Below are experts of layer 3 (counted from 0) of a mixture-of-experts language model. Rows are named router (the router's row for the expert), gate (a neuron's input weights, with its number), up (a neuron's input weights, with its number), down (a neuron's output weights, with its number) and show model dimensions 0-223. Each number is 500 + 40 x the weight over its row's rms, rounded and kept within 0 to 999. Numbers have three digits each.
Before each expert's rows: "raises" lists some tokens whose logits its average output raises strongly, later layers aside; "gets" lists some tokens that make up at least twice as much of what it gets as of all text. This comes from a sample of Wikipedia text that the model never trained on. Tokens count by the router's weight.

# expert 8
raises: "ed", "ment", "c", "ged", "===\n", "ments"
gets: "201", "200", "202", "199", "198", "%"
router:446517488554542513508406458446507475513511494454568501594444589551498519486514537537546473522425477506545514575616424469551475472512506486491443477487512519497563433418433542499522536499518540466525532465453508534545517537429465581483482497495504538462568424505493479553528551482470416523437496505539483479561469429492480474504504488594542431444490513514440490471537469538501462464496486555481480478475537532539476492494491445522513516537574482558474454468576491529492458557460495467486466507473424502440507498519490461544527522452548485501441501488510495523452479495500499545515450508573500543485497435558508453516522456511556563442403441448532538471498514483506486538449
gate84:544499462439537494465509425500540558549515463508558433551502517514568496521491502488489499573504460529522526471456446473442437431429483535557465489430511447586456526555560489488546509502464474471532518472503479561518455499525490545455465540499474546540504529498561477445513510463513513488497505458543492484516502531522557548525532476441463507498545491452450598619476482528447492454497572491470551507462423545506501514481580523455505446455580559508597499500436485563478518453499430505536477566526494539509514490438474506486470516474499494563547522450476528544517539535533477481518453493562467462512569454612464569489528545535460526525449552490485461544558454445510517466528
up84:525464495426606488491521514527457513543517497485583485488489547477545452436479560519473502460432511419491445505496478505518489490578534538489495475539509532424494501495558492426447548465426443480445511481521512563482475484511529539535521473593498572497498454541511530587502490493502452550539472476468486435485521487475598556497501466524479635419512514403522550426478509548494421454490490516486470466480488472485477556500460518548524481521423452529505524454517507433463531485475538437522502429538478509489409574472523482568465520542530477471480503570512455508492471551469496480486495551482491495457550431567482526461487547451483495535511552468432517476525447469507494514542
down84:519455545509562463483507548509499402486511529511466490434474588520597479515491556399469495492523537489466481479423476513418524449473585522504536483593434527507475524417512475440485545515458556525492368468458498462511532474479528466460506490545423511502475495479488421512492555482543545503505516556457601514506555610524548571494473413472459499480521542599528498465423535471550490480451482455512483484538478493529489488461548487485532525566520539498487550476497514492452501551426513490525498489480483510504474546575541535471522486547496462481534524523423522547514556503492494533485536512505546480456477465447508535479517510536517514551454447484470567510520459468438481509459
gate85:484502419442455455420506547392408556568522522507515539529506473514453462509501502469514492456609540415555499529462508480559461467479491441510498481483494532455454429439549449509468482479455470516394451483545482555444457521531533478528504541582510494497424464499577536490471461545460454510483450516506458457474560518544525458529491517574462502547472503542477489520402489537456499469545509475492507494513520514494512497516509573456485467518463491443520488540480531545444499447527534541559424518513571457632472523510493521457503435534515481542567431514535509477548484469516506535549523468484518550473510455563493567479524542477451514511482436452536486477487495490520491460461
up85:488474506486498529581451434490536462553512480550547523557515452550459531466535464488495533550554532590516586503467498447425514476521499476535458490489519511489388462504483522491458478537466532466479497511497558502512509512515503528532567504515465481580469498468460521500462545500536480572459480525529499446459491537526452530478553496446445474474511457485481493525454503546562532549584446529497523538568509507499442464551532540528439513528501493474471557508521525485554484532491617558473507572547486546539500546434563474509500498525481442584515357539514493508467540464380510469550488451491512478485428432504555503493477562439503508540422481524473474497471414493521535530490
down85:442544454443444550475484500532516468518547400481479525516498506455552622513530561482447559477474508490440474564488509560505456510579497523525498529507513460502452507533497493427540491415496482487502534459475363523477475472501435461498469497463519504542419492513503446511522505558502593488498461564525536553469476538544526431492412539455465595493506594477450443508525572537484467559512527500507536472522519440472507543501598502500517536529561477442492549457490538491484509500516538505534518476543534541492514554468540459487529490395554458514588501527432519441492493464495514470504514546497452513484468506472566503480462560470466482505480520467544471493491470511519414510466
gate86:526480502468550490441474503405534543510478499477430574519480530533405495511522445465500460524487506449429486531511525594544515467503529576487465439413506458459507612483519461476534490429526503448496555452515514474536531509495482551515532501535517466586583497524536589519480517535504566546504497531466482541511483513525447474537539470507506506496538461506461559470462504512499489438535523471451507449438558499538561457543463532478499496504562471574561503454492470449484458533509466514523482524525516479528455450541519478516465570414475528534510489580509563473509525519513546488509451408464559550454492560484416549553482534512488515539470587557442486430515481489496555530436
up86:517412496525511545440521534448444484497557441549506507473442545500517461517526558457457493545542576460486539476459483561471510535498510500489490596491549494500447554482490454537457453487454473557477531492529401530437492485533445500477492576589458554484476556462502456521528485539487481431544486414508493482557502466557547585546499504528529528582456517429427461476522473494433542468497474480522491459461480463544480499541579455467471454512514502454464482557544491520445496509509542543554446506502524537498557512441542542567483437412520534459446442478583479432468514554467483472494561559500477468496547558504482516486528495529524551452510478486545499441478515437515463552518
down86:477531474472433478508491459504461518570507444498486540445608515465484515526513558464539497459467541482546462508490494471467497496427462483473529516480547475529523497502486426426467497529483488573539462520491531504514520546616486433506491556456448423592485529506547481522497456502530540481596531498532481555538532521483531559405518412490544504532482534425478477509430494502479524439416496538457458495536471528581538486474495517475516522532524499421441545553493455497533499516538427498513435542560523495436527463481513559491531534506523559526489503551527435505413492570469483454508541474459473516475499528508462565525495423506505505517547536543524530465472602463448414478492
gate87:487470549431540470438449496571479544455526523555528487535511490496472599456537484485496554574438423512510507500493451454456514523477506548428504516510532545465575521523456545462498516495457497517450530485461451456627445542498441508480490529508521508472496468458503475544497511471466518519516458499494408471482519485490555505481518500485485505513537498496500518576500460536536531502528545494569435528497581466496462532460528599529494492530551497533465443531512526462501544497479459498522507493472471522467548460527493453518514477522446526473409493523473467479436433494481448540503420553472482490495465526485507428510541529469573523479490603503432393522544551580555597579422
up87:455531427503512529481441620549547492475491488491404499543570479551472547446502511467488520498450415494445567511487540568547546460526532517504521529478568477489465501543442525421464486492556516510510537410511470505468482457489466469499462499475492497465470481465469519550433511520498413459428516501479504481494512410492559467478494557462541509582556530473538519601475476555499511428523514529425461489480571478529522484522582481481492502554519503451518506494534537513494456503477564475484466510519527613556559506511504469460518428483526500445578535477530527501496467475526473540517537470467456468463415488562424457488513558468504553538451503478461476607509495532515495506504
down87:444500490509500472409459506506538475497540500457443492527550501503553522513449545515487567513509509444529495526501526468478570577527515544452515524533543503459510522465529470521523495447495550532498471518479583454542485477582532527535439465482503599521474435524463488519506493519411538578472453480467501458532487511453496488488485485542494450443505585548444494488395512479478525457495481513452517431470447481498554530426563464485455555455543527506505528451481437529531474455545555451408458490494487479414424482529550586440473484550561520462455611521488505539565487457481523468547526544604486539446477511474588503521490518502484493534514462507504567493473453495553492499503

# expert 13
raises: "'t", "als", "elled", "ities", "ki", "eld"
gets: " ", ".\n\n", " he", ".", ".\n", " first"
router:517430531439432534550566517479464524496545496489532517499504525435512430546479548478476496485495517566513459503475512456504586518459478526487467551446444453414471487525481450519499481457469468507544516477512438494465552515425503467598467457571522510516423515477407537554474523483577500464541493432510523538531536487547467507506517531478487490452497445527573451519549453537521522536489504542466517465589542531469516571433485494473484464443527457457529548459483494501509493491497464526469476595569521459580424521532459536467468504531452572440478481565527498443515501574517510480465581532517525534485536530558465524434516564523423519482514462494527429493440556534476534530545
gate15:480583519496489598464571533523447475506513481479530441413559535418483488477436510488494461508468440489449513515522487595502521531538581444533479469512432525545549445527517475520495444553516462483457523528540536532531477505539510500485450492504490552453474491502578484509576497481582548423491436577510422536485509428580487497516486501508538560486463497444509505494562450551520548449521472525541542516553377438483448524539471495527484501491493533461429532521507494504459424530515451510480450537463484534538533438603550485487496463493513484529444458436491470484473443474470487437458498461533543526500560489455475478518485516509513479467490541494570488536525496453490581519560
up15:401527500531491510588498497519500465542527541520502447553453504489536425517468473425530422458528432470468578479514515481501489530595476528428537450490557527556489461495468533509468441440495437508502540430553460530417491519448549473522463482471526451489514542457519517475475544529538540555566460459523540498480439450533505453542414487521526552530500531501497502473508512519469530501432507546568455455469447497447514506504501437510489527466475521508545472486397379515471442529536562487517498548495455495510531496473497494587464559525579591489538506477528555504491450517509551523487538486466518538479472437500502502446520531458487509463403506478519484544494422473550448459464
down15:535471407457508526521564507518507532429477517532535519465548499453469494510563484462550502466483520526503510614481537576483522447437509505533487461475460510517479430509541452498571497540473529504473511569485533478530387514484607569480425470441556476468453480496472493487464493458533528469545486452488452491507537510482488534504504504523475491518598426452462447489529549415444513525575511492485528480497485568541571497498526537472451448508450535506466414502513453519492466522489449534472570487556579446509441587525469437476529487549551524487500552518534511525551462481506441519452504381500547530507478519508559499513512454535511495501555555488461480534492480436433538512525
gate16:505573487443502579479517528530534586501510497507544479543550543525472494516426514512507448565505550482472526556471544514534478529510551532456467468440615454513507520437509577578474430556487501436515500498477444510527499490485536553514473508456591509478496476510528517449530532449399468494395506518487487498541504471499513506516527415581559536586496492526512470540465531492459455489494502516536531521519509469497547473531524505506523506466496491532543533541507408451502482475493424490573486483433483511415570534490479527549510557556515442466553514463481491482554518456448489462456465478461483482540456544494474528603532448526554535504516592599472483471454553516520532520521
up16:386526500559525468407514482532491521511514521522482545543487470482442612541485497493482477502491532459462522482516492514508518522494590447502533563480493592458501544466497458476475510481529488492540458556507554485500476516481574553535513544534503479517477553536474541573537536528534590551508471547533453490517526463475510520427527423463454589468556533509509573499458491538513527481489472483514508568476522524505539521471511560433494535493517508481489447525443538428528503473514417536498484492543568565584514495453502480505508440436451514531473532534544487525436405411449556540493496519485493479451529433573436561488509488483563444482487477465508511532515520518589510464413
down16:470481523531571439424525529489499506496487543544471462480541481460397522437511480514501558498487497458471480544520495522494472423483453563558504455501470561480485456471441515367567454538518495475498471478459648530512568483483491505446530453529475533437489501538530488539459469551481539527510475496553471489525537451518537519488488532430472449477509478497480505563515517535532490458551575532518551504488531471494502483524492507448600515475642473530465472504473489443480491482503466504433472556505578488536475509485509526482501499530550544485499539509510444531473535509556482488510526529448434416410511487485542607447482465479481465476458500519538550473541499454523604503498
gate17:508384517510521483507516438472513508539496493505500512476477461487544517526520431470488496515538532494456503546498508465446538483590525523547506505531504446519492518459515524469479467570506473526531536561462446444542442474486518489488515497487512499563483493508497492455512482537485483499520506453538596453438558491408500461417496507518405549576472540487454536521524500476411481459471519554484516511483516488573506512535528507514492549529479484513421480495544501487546569423538439504545561422471500450529552597495451529551489483460440556480523542510475556495546384490483545511486487560455533479464423538454490546574500444561566497533517511524416598481430538498491571483525
up17:447516509461531485506436535485475445546511572431467542497556534523457564456511486481454453519517454504467467514491540565468530536395478453555461571533454473533489519527526573514555470528480569501484458534496575418526483445429512553567483571491424466586491505512581451437505506531471466537454429472473434485472475514433445508542557519475590536587490452496529504475529517504487530520531469495437487496480549534472509525552447428500531481500471539475509500545490539480516513440452524500601489508526505490492538592484569546487438467485503461548450433497487461528522551503549502503447473456496524444517474552513501498502511508463516549516506494460517519581523551554491436476449
down17:483481495512458503465452545507515533483463484518593516508508525474456462532476484513500580544484486523541536436605426472478457451405571599506511489615505521477539467434406482447523541549415457466474562512481503507488467562533500425486483523530431540553433518475544520487498504464499450488570493448457485486498458497534489462431534483533456431460524500557535551521510505461450488478438493517544500458552462524487504527541501424515452498517548537553475527504517537534474499463536474493503550480564527510496500505521540467548495514505471603445457505478460509515476548423481509530497511494566526449599513535477487463522511521403497561535456524449524469468483555569552506475470
gate18:521437480510530472543486532473434508562488443539545447548499450480482485488559473461456460479486515487469499522542406444496517468510476477424456414416506568539529492452509513443560548445522518512503521492470490524536459508497529517531475481505437553524543507489500503489535472384519463425567540453476446532471511471505510413514527533451528537507447606471525551523483399438462526461506504473502497512508534523462493452542528559529515606477513474532441499452489479534473450517522538489458486520461489510507623451511463514500517486414478514471499486483531556483448530454450536488488457516521457526503561511538491466504560507485611416502487553526562530466475513428483563543531
up18:422492514515503499478483524578483432492521525463493533473558510502493486522564546510429499469518467389483523492553491488460532563493527519517510574507476475441553499581512467501524536456505536479550537568542508542478514479445487511484531509481498488527448457547437521496552467441458575516460509486544558510473516499482488472523492473452509491490512505499490524451468574496492521521540486446511475529563555484524535500487484487445568504466502549468447480558506476517555458393544470575516534527476501468520571469470486483469472517512563546566484519461505534547462633490527520523356515497451474466467454531471488479398536455458460447561499499569576535437408501504484562444521
down18:445535522551503428500441480494538451457525483459532537467510509502518577485463524487525509572517522453567445479520479495500516460522467561517560480431536544554419475459570465497457520512524486480522528507507464547456519507529506540452541530506487486462494523483504483511532498526553476481522524543483496547490537456512485569564480436469462508472458470508516557456609414584564478479414482495551482477446507564503464444513431525514549465520489473528485515436447484525507547508494523386476465485523510523367482563475506453501497540536521500544456482498528530480487480515573483477496468456638573522533534406484429509453494429497544499515510479482554528480495467495469579521440

# expert 12
raises: "ground", "ang", "u", "is", "ub"
gets: " the", " a", " |\n", " Ch", "2", "ak"
router:517430531439432534551567517479464524496546496490532517499504526435513432546479549478476496485496518566514459503475512456505586518459494526487466552446445453414471487526481450519500481463469468507544516477512438495464552514425503467598467457571522510516423515477406537554474524483578500464541476432510523538531536487547467507506507532478487490452497445527574451519550453537521522536489504542466517465590543531468516571433485494473484464443527458457530548459483494501510493491497464526469476595569521459580424521532459536467468502531452572440478481565528483443515464577517511480465581532517525534485538530558465524446516565523424520482514462495527436493440557534486534530545
gate40:543517544510534481518478470481516469439473467500543530513531483489487468498555538514496551476446431498498529515493551469466454513486438495530448556537462516414495526588609467456476558443574521501494541551513535454523474484538533489484471502503646446497477497462502481419549504459466493465469560486438490471482486575545591478437489522486450488462475523534422487535425485475511516484479504446546516476467504523585505530528463460526453502610433488490442418558461477485524545503444491488456463540527563556508437557482492536509496500511476517498482495515497579530489630517523512521507470471551489498486510507414464497423463508463437511542502501521553521495520470533488453530432
up40:418546497461510543516501449460421500478541466517461543613427513502514485537524451531461492529485541488555491488566496499544566530478497488550532446479536500483443478453476522492468534457436498509477494466525579451474554487474469511538492440550557533522520485496459491457418559501541487465439539473454527572488533455476478508449429519494525450540471499488515488546560509475471462615519473416489548537460486413566536503502559495566489449478491528573509527545530485489563491500543494547539419465470507531535558466593415531562488443419464554497461509468441563479498486546441516465493517425456492447434471479528523494506515579506512530457498524513521475492503548463480483496512
down40:474522480496492526461436486497471508548375495521492455499472491536504510463543520509450548507510539457608521495510562506485481570512532536572449507474512477530469576478436552450476565526504495491474503515511528469514519546414496540504509487431508535493523522497466586547559521511593431458469515460475457529529465453507494609497518389453509459491546497509531435556481463498450511549487492460463499524463477448484519496485517471476510486509503498413551566508484477463520510489593498530636509565488498540511509470584405465520426524482494463481469490535501578482445513452466507473451463479488430455449545511520496557534474463511474482542532546435491505556499503523523450551547
gate41:487560590521488519525490469458463461523465492544515489541425479479554555497518535537547525583507526506558551434484523497525544503484535490551494450503528545538499542522561508541531489534402485531437534529527531463508471506492476482476491592520380480461531518500519481567486479517472578530477404518509491459425537464576503570518443512474481478552466498523513516494575540503555475481513463557486542514509470491426501452535597443474481518490382477533542509464478452451537479468462424490469495486503499500472517498522587431507524560519459451501469545480476599489530532402485479457512446494487449509471511539491520557575490540492541497542476502419455505514536544455519516503555
up41:516478453505506449483553555510528492519532486438462507516520443503546484567523416487471491551527578502517506525445465464466470507532531458461530547503457490541503561531435448428431487569466556497471532510502543495501510500479480525497456567525431482539417484548529447556480506525560458433454439494540509477533471510542504530529511465506452496505496489550482462439469443534527591487544569489575529455540554487500503456517484525565494539502515501487482505500473487535479496445569613529536490485480445434485463426473511508535507546524479527531520534423513493482449514513419445511536579514496479475428625574485526454498560489511456525473508514467517417552426532507405520545486
down41:507499462523442511497587470520491537491563541480480506495494479504463480417462477512486565468494447542486451551561521553410595613452497458482452494510481516500435436480454517508542459444525521474480530514518557574551513413541496516399480505500528530511557456500471496540461480520514477458467520536435534519574581533436462559543544529482443420468559492547478501542507501473474478527449514581515552502494439544507434601521466501494477429479518543394462500501567510529500507453504432433536526498457547531500548549491507503497482496536493475527564496532522457533490470507453519478533513504516523535525511461529451457501480433528517528537545458512515402506478528486536445447500
gate42:516514423525559545467455464447530516483528444492474460595513493502503570468503484526492531528517484441492492448497538456456488469539512540419508538496448455491477451478526472516508553550489505512523424506514469526500457508579441523509490530473532523503492474507506492486530468470460500550524537572490460463541442501495469358501552488571524497501484508458491564603544479555584496432569445456512527587483504451511466525544477509386462520526451501583502464485477520516524458473510546561540447538474494520489488424523524464475495536425518530534404516537506460468525545474561453524468455495511491570464460460530503435579552490454525516558484538519525477523557447543480575531512
up42:456564435447492467534512454529468507555469472491455505511491461482489437526493552496427396554476551528433470547473546543516599593495539484563434454484514488464489469457446501572532536525532475495489475499480545503519435438468460490490483596524503533469497558451495463490480522493485554491532478565531503502493519438500491517461532481510506479460509538532458489472433426521475596456445527469455513502517547444502524539529499539434503456510554513519444478480514490490489461484504493559509470476477547483529499526466509550558524494463519515544401423446499523543507507545513509522456523556489454534528330546459494531474486538552452405485533449511503484532473511411550452497498
down42:516540552502526403436514483450559479477517501526507506457522490489484443453491488559541544530490515496468434454466500521462474482524464447574631469543508456521436567502445428508527517500495485546512529460545508462525507478508492521445461480498431491511503466508453514544556437479469496510467494491496496513556486568518491498445591585478511509510582449504461516497447486540561491564476462509486490511558524502566499542523506446425555500524510510528494479509444552514486393569510454522562521528495504479480552432589473480443518527556451539508495390486463496550479456460532508516456436542528558440515501500466454524496551415454482537554523538456526464517418448535521549527537
gate43:442555558474492511472468550520494457542496492545514498558556449418539549481511566543489497510501504490530469467484486479508506452426576468538513539573554541494519468452456516501496484574531485577478492446547579467511463493525468493454566486513477566456498495516470561486499546460488502432496580471494545516468564478558535409497474488505490495444448580512497466520455470473500416533497577470567421458500433514475531638495479474584563480501454507562528436510500442488532541474477518518495502502493424499510516440464428467482541487535510479519484461527600530532499573508470451520542517501515504485529466429496513454518449485499510565490491507477454486451511514470614475503522
up43:564527479529478449553473534536398438507497551495466587529476514601523480513497543465532489471585524491486440563436482491548527444524593446495422565504487543511448527464500519484515444516400490506515542504511460468533485472565525545537504452527544488490543562456497489530512495502536487465423522530499468514515508467493481440525484473556469456529512541513467446564568538537525507472582474482484530487459489463562450555493500485524480459482500458530499538514549527511462458492442533526494527480479510468553451449472402428398464581543477485482518505532486502544490426495473487440606454508465521458517476477533448413527466535506569473500465556508504513501482542483547505582478
down43:428428470444554509599572554489531476485454531433428492519538448503499497486476507542454511498464520574603483544533455482517396513606517487502486555593463451516546453474477504455515484453516486474513529503480457512504530448551475459548496513540502471513488530461524491479452548458566443474510484466502516448477425494475469528575500541444494534524533548519585492487528454543454521502507436490553511489424450478517536444458452532578489463460469536511551526456489502495478462572539469473532500488452475472522517482457525513594497525545451470496537504487530568488437526507509547542494521546584606420479533505444485476489472569495506472503472496507578493512461502525513448456523

# expert 9
raises: " albums", " friends", "borough"
gets: " and", " T", " D", " P", " V", " G"
router:517430531439432534551567517479464524496546496489532517499504526435512428546479549478476496485496518566513459503475512456504586518459489526487467552446447452414471487526481450519500481454469468507544516477512438494465553515424503467598467457571521510516423515477406537554474524483578500464541474432510523538531536487547467507506524531478487490452497444527574451519549453537521522536489504542466517465590543531468516571433485494473484464443527457457530548459483493501509493491497464526469476595569521459580424521532459536467468499531452572440478481565527508443515496577517510480465581532517525534485523530558465524446516564523423520482515462495527431493440556534504534530545
gate15:553435514554526506396447451531484437548521406500509471445492497552445556528485459442526471483501569414509522501474447505500479539520609469500547596476454597551532509406476495493491494606485500509464452562454481509535514467530483494486524476531544525458471478530437458503436444477517498500451489544503392463526533529514537513458543459481574455511516486447488442541491511517529491530523463503478466536502530576501433528521477447551471461487534484484512454476541489502472478506555488517525541452507511500549520556491424467467430403585516558530543549500526457465478501522533504432531540515524499439472549516524491500485482471472490512466459442425482466488536547495549532496540
up15:498513534527479482540428505461465422470476468381518423459562515459473436477498427521575530533453487530448502474548518533527437561513609477587568443491451447517472506533475502497454422516527468497445525528515511486462523517481430461554458553457422515497511565483485547489572536553491504521506457540545485448520512479479491502586486534459480466457473516489537441481565502449521576404423494533504476517573456509507489499492514433530594429420507437532510497518464567501522560518502540512491479508538472485559514474463484494508566480496511476488497461488526530506517523554534559557474544429471484534495555523498559536515535568539472511504488489478522548501564493500502509470545
down15:526492448496464555424464493515525470482473492534538511514446482475587451476527488509482473530440515558524532491595498483474543507537504476540459487470479442473483488413499458446510535467516469516473532461395439591484545503516498544499466488544481583516473507494495420448480501464505458542560562534449473497507485566524446476528526433426508437430554473447535485497555502476519422503551536521555551549565512572557564523514513490418516471483467533492553471526466481461460524503554460545556536468484471480436569508535540527507445490462387482530478549508518564497553448452501523564565474537526494485571429469508496524490468519524533547499494503539477488457475524576463436532480
gate16:466487493434450449444519487505527495508450547544565474529553532585480529549469458400501509493539508494486513498519435553557470546476592496582495477506464509578532570502476548457474462545542506553468463471489490545558493490472563410500539477421520495490539535518466511486480509514509484468474549485457527520416494557534540497500399505462468513524480462473495477562526531540523502478535496574489513533402456482504482468477500508513531497433547545486504463519437430562530473434500500511555484436499469518484478467526546529516519573578470429504547489550507464499556438478510450516542451419497553526559561544558503508461504456505405518510562472464542544495510542519547447429508
up16:509536456477491434499434587476478529526527434531484435533571538467523579492528512481534589532505484488404531545523449497475566563491527485554474516408514464507471469488523511514441484492522566507595508472489453501527525516508537483503440549470507499440480531567453460500608413441508502476505371511503478485512513551537519474556498552489532562462485565552444487518483483396504440471469506411450552498479544560519503490434480513510489494456556487555463473555446546533516475451499504558482459489502452474465475447430533535473472539467508484437422502476499501510531526507591527545527534527513514519523504538511428494534532517478498500532522508424475464495551461504542497495467
down16:540543476559520512546477466507500483518469492506436455551544510453489544508540488442498472555516507522483410550450480475454465528484443545438507567488417483484481539443544520485528484568475544462459528512511479618490466441545453486561512609528518484479551576561492473512562510437427505472476499486444539565512483531510539506490537553501532560443479432483619452525489430425581522553567530476496503473507476399485488475564468457475536551473524500536560537480560539504506516381484482521499464503480450470520485495477532456495447538516430489481542540465507577515452453480500495472524472527509471475518470502459520494495466502457460530509549514537439510468511476520480465554555
gate17:506539481544491539479456567505465488596431486491500556418506522522527539446466579509515579488467463498430474511510506512557482488463531519542496494442558547488517508500530491549463539512446497528533575569510488495458523467506424446477586494517405461522541524498451532526451508428503482519491570478493479461525454527437468437486528507525500527501554472461452566589531436504533524437543507557483465564584499435524498526422478509506567544461526416503507475503486468516590487550524492502504484482501435517506544498498519539559487528517481452487508518429441497407523483513464534430488450520485472524559488510496460555527488485457459427515506505557558476556503497504598503577446
up17:474464405510513451551527452536543472464489530553513501567513438453533464493548493512499584483478533468464626567554449468535524457517503475511393512514582500489521412546518481513541479448484483484462486590494535561501567451481551489419459470548480566472534538503477485577459469488551492488509513581474462438561502482513541465496600495459521399476593469486528520446465505520476482494521517501436474457525550534439472530448475494522467469521493552531480444511499495543521447525492462538535469569499516534515481527458508496528460478487549440578552523519486554564480536595521524499522470496522461550447515475474475479484446486460482491533460507443503498515507557475520464508552
down17:472532498498526558488462501467529463603503488567524448494491582504536457485511534550460517387437508500489471443443525472480528540503516516422481557475489506522475496422504479464566580455570535521539492536489570574527537490495489537477494528535448501456481497443506506537578555504464454518511507524531508553488509533478461513463500520452483433420503456465506494496438453516476486451512479465471471501553431430550449488468506456532478593521482528560458498502476471534546564405504496500454429488584416486532463530461465517465548470479504494511481457538532490497547530509450578551478544545522560547562512531533515618469487510434481513574473493491442525517490530479458432479508
gate18:483553446488478514534521563534498458540530498446474514516472538429508507477489427466553508499440505489448542534444456523463568484483474499581492419564541503507466455473545549436447548438514509501441531517564509488544459453530514503448481544483454495484507525500463550461500524549485520531494442510504478431550516459518445495512411471450574477578511560500475457505506447495549472524517496438520540461564434502439452466490498562503424457505529520502475518539478477599484463511543487519522501532507433495526505528538446463500509426477552551471506436458518506541512494513481510567458440493523466438564465514499563404588501526518443464559561520433470554547515474436571445491447
up18:544513551593503527439471542515530507493503421489488453511510503518452554524491520505549529507483463522539561475464427511439504476526662509480523453498403548449514442529486418485453464518476554434442525450583431526479544506498446516490456413467416543532510473510519490510478501510521524481443542492504467455542435471449536472489438513483503498556524498503506446462517406542533535414541450518430477502506497528481525478493467477529582509559453479462448491466528470585513453496523487554465546488531508523496505498509500492493522426563449516499536490518474506442548456532446499531535497496558437514539560530450526580532469514497514497532474541491487536568412454478527534508467
down18:513539574414497432490481514478538495513567440507504465486449459508461506531477495474509490505528500584471490505448485429433509404490561508539533533515597595451513448488505545524470515532596447478515541547483389525538475454511504493509556526444516471522562488480469546479449512483540480549485489537457473469490513561488486550489524493474490557505552534489525541531454494536541496467522533521433449497547527586509478468450473455476457437545462488521515557409494466494506489428507490520427523520463521477527551480520502463519437445530516499567438524510538487475461550547474453530467531531479641585531511537487473465512479494488569410503504485488541462480530495552434468509457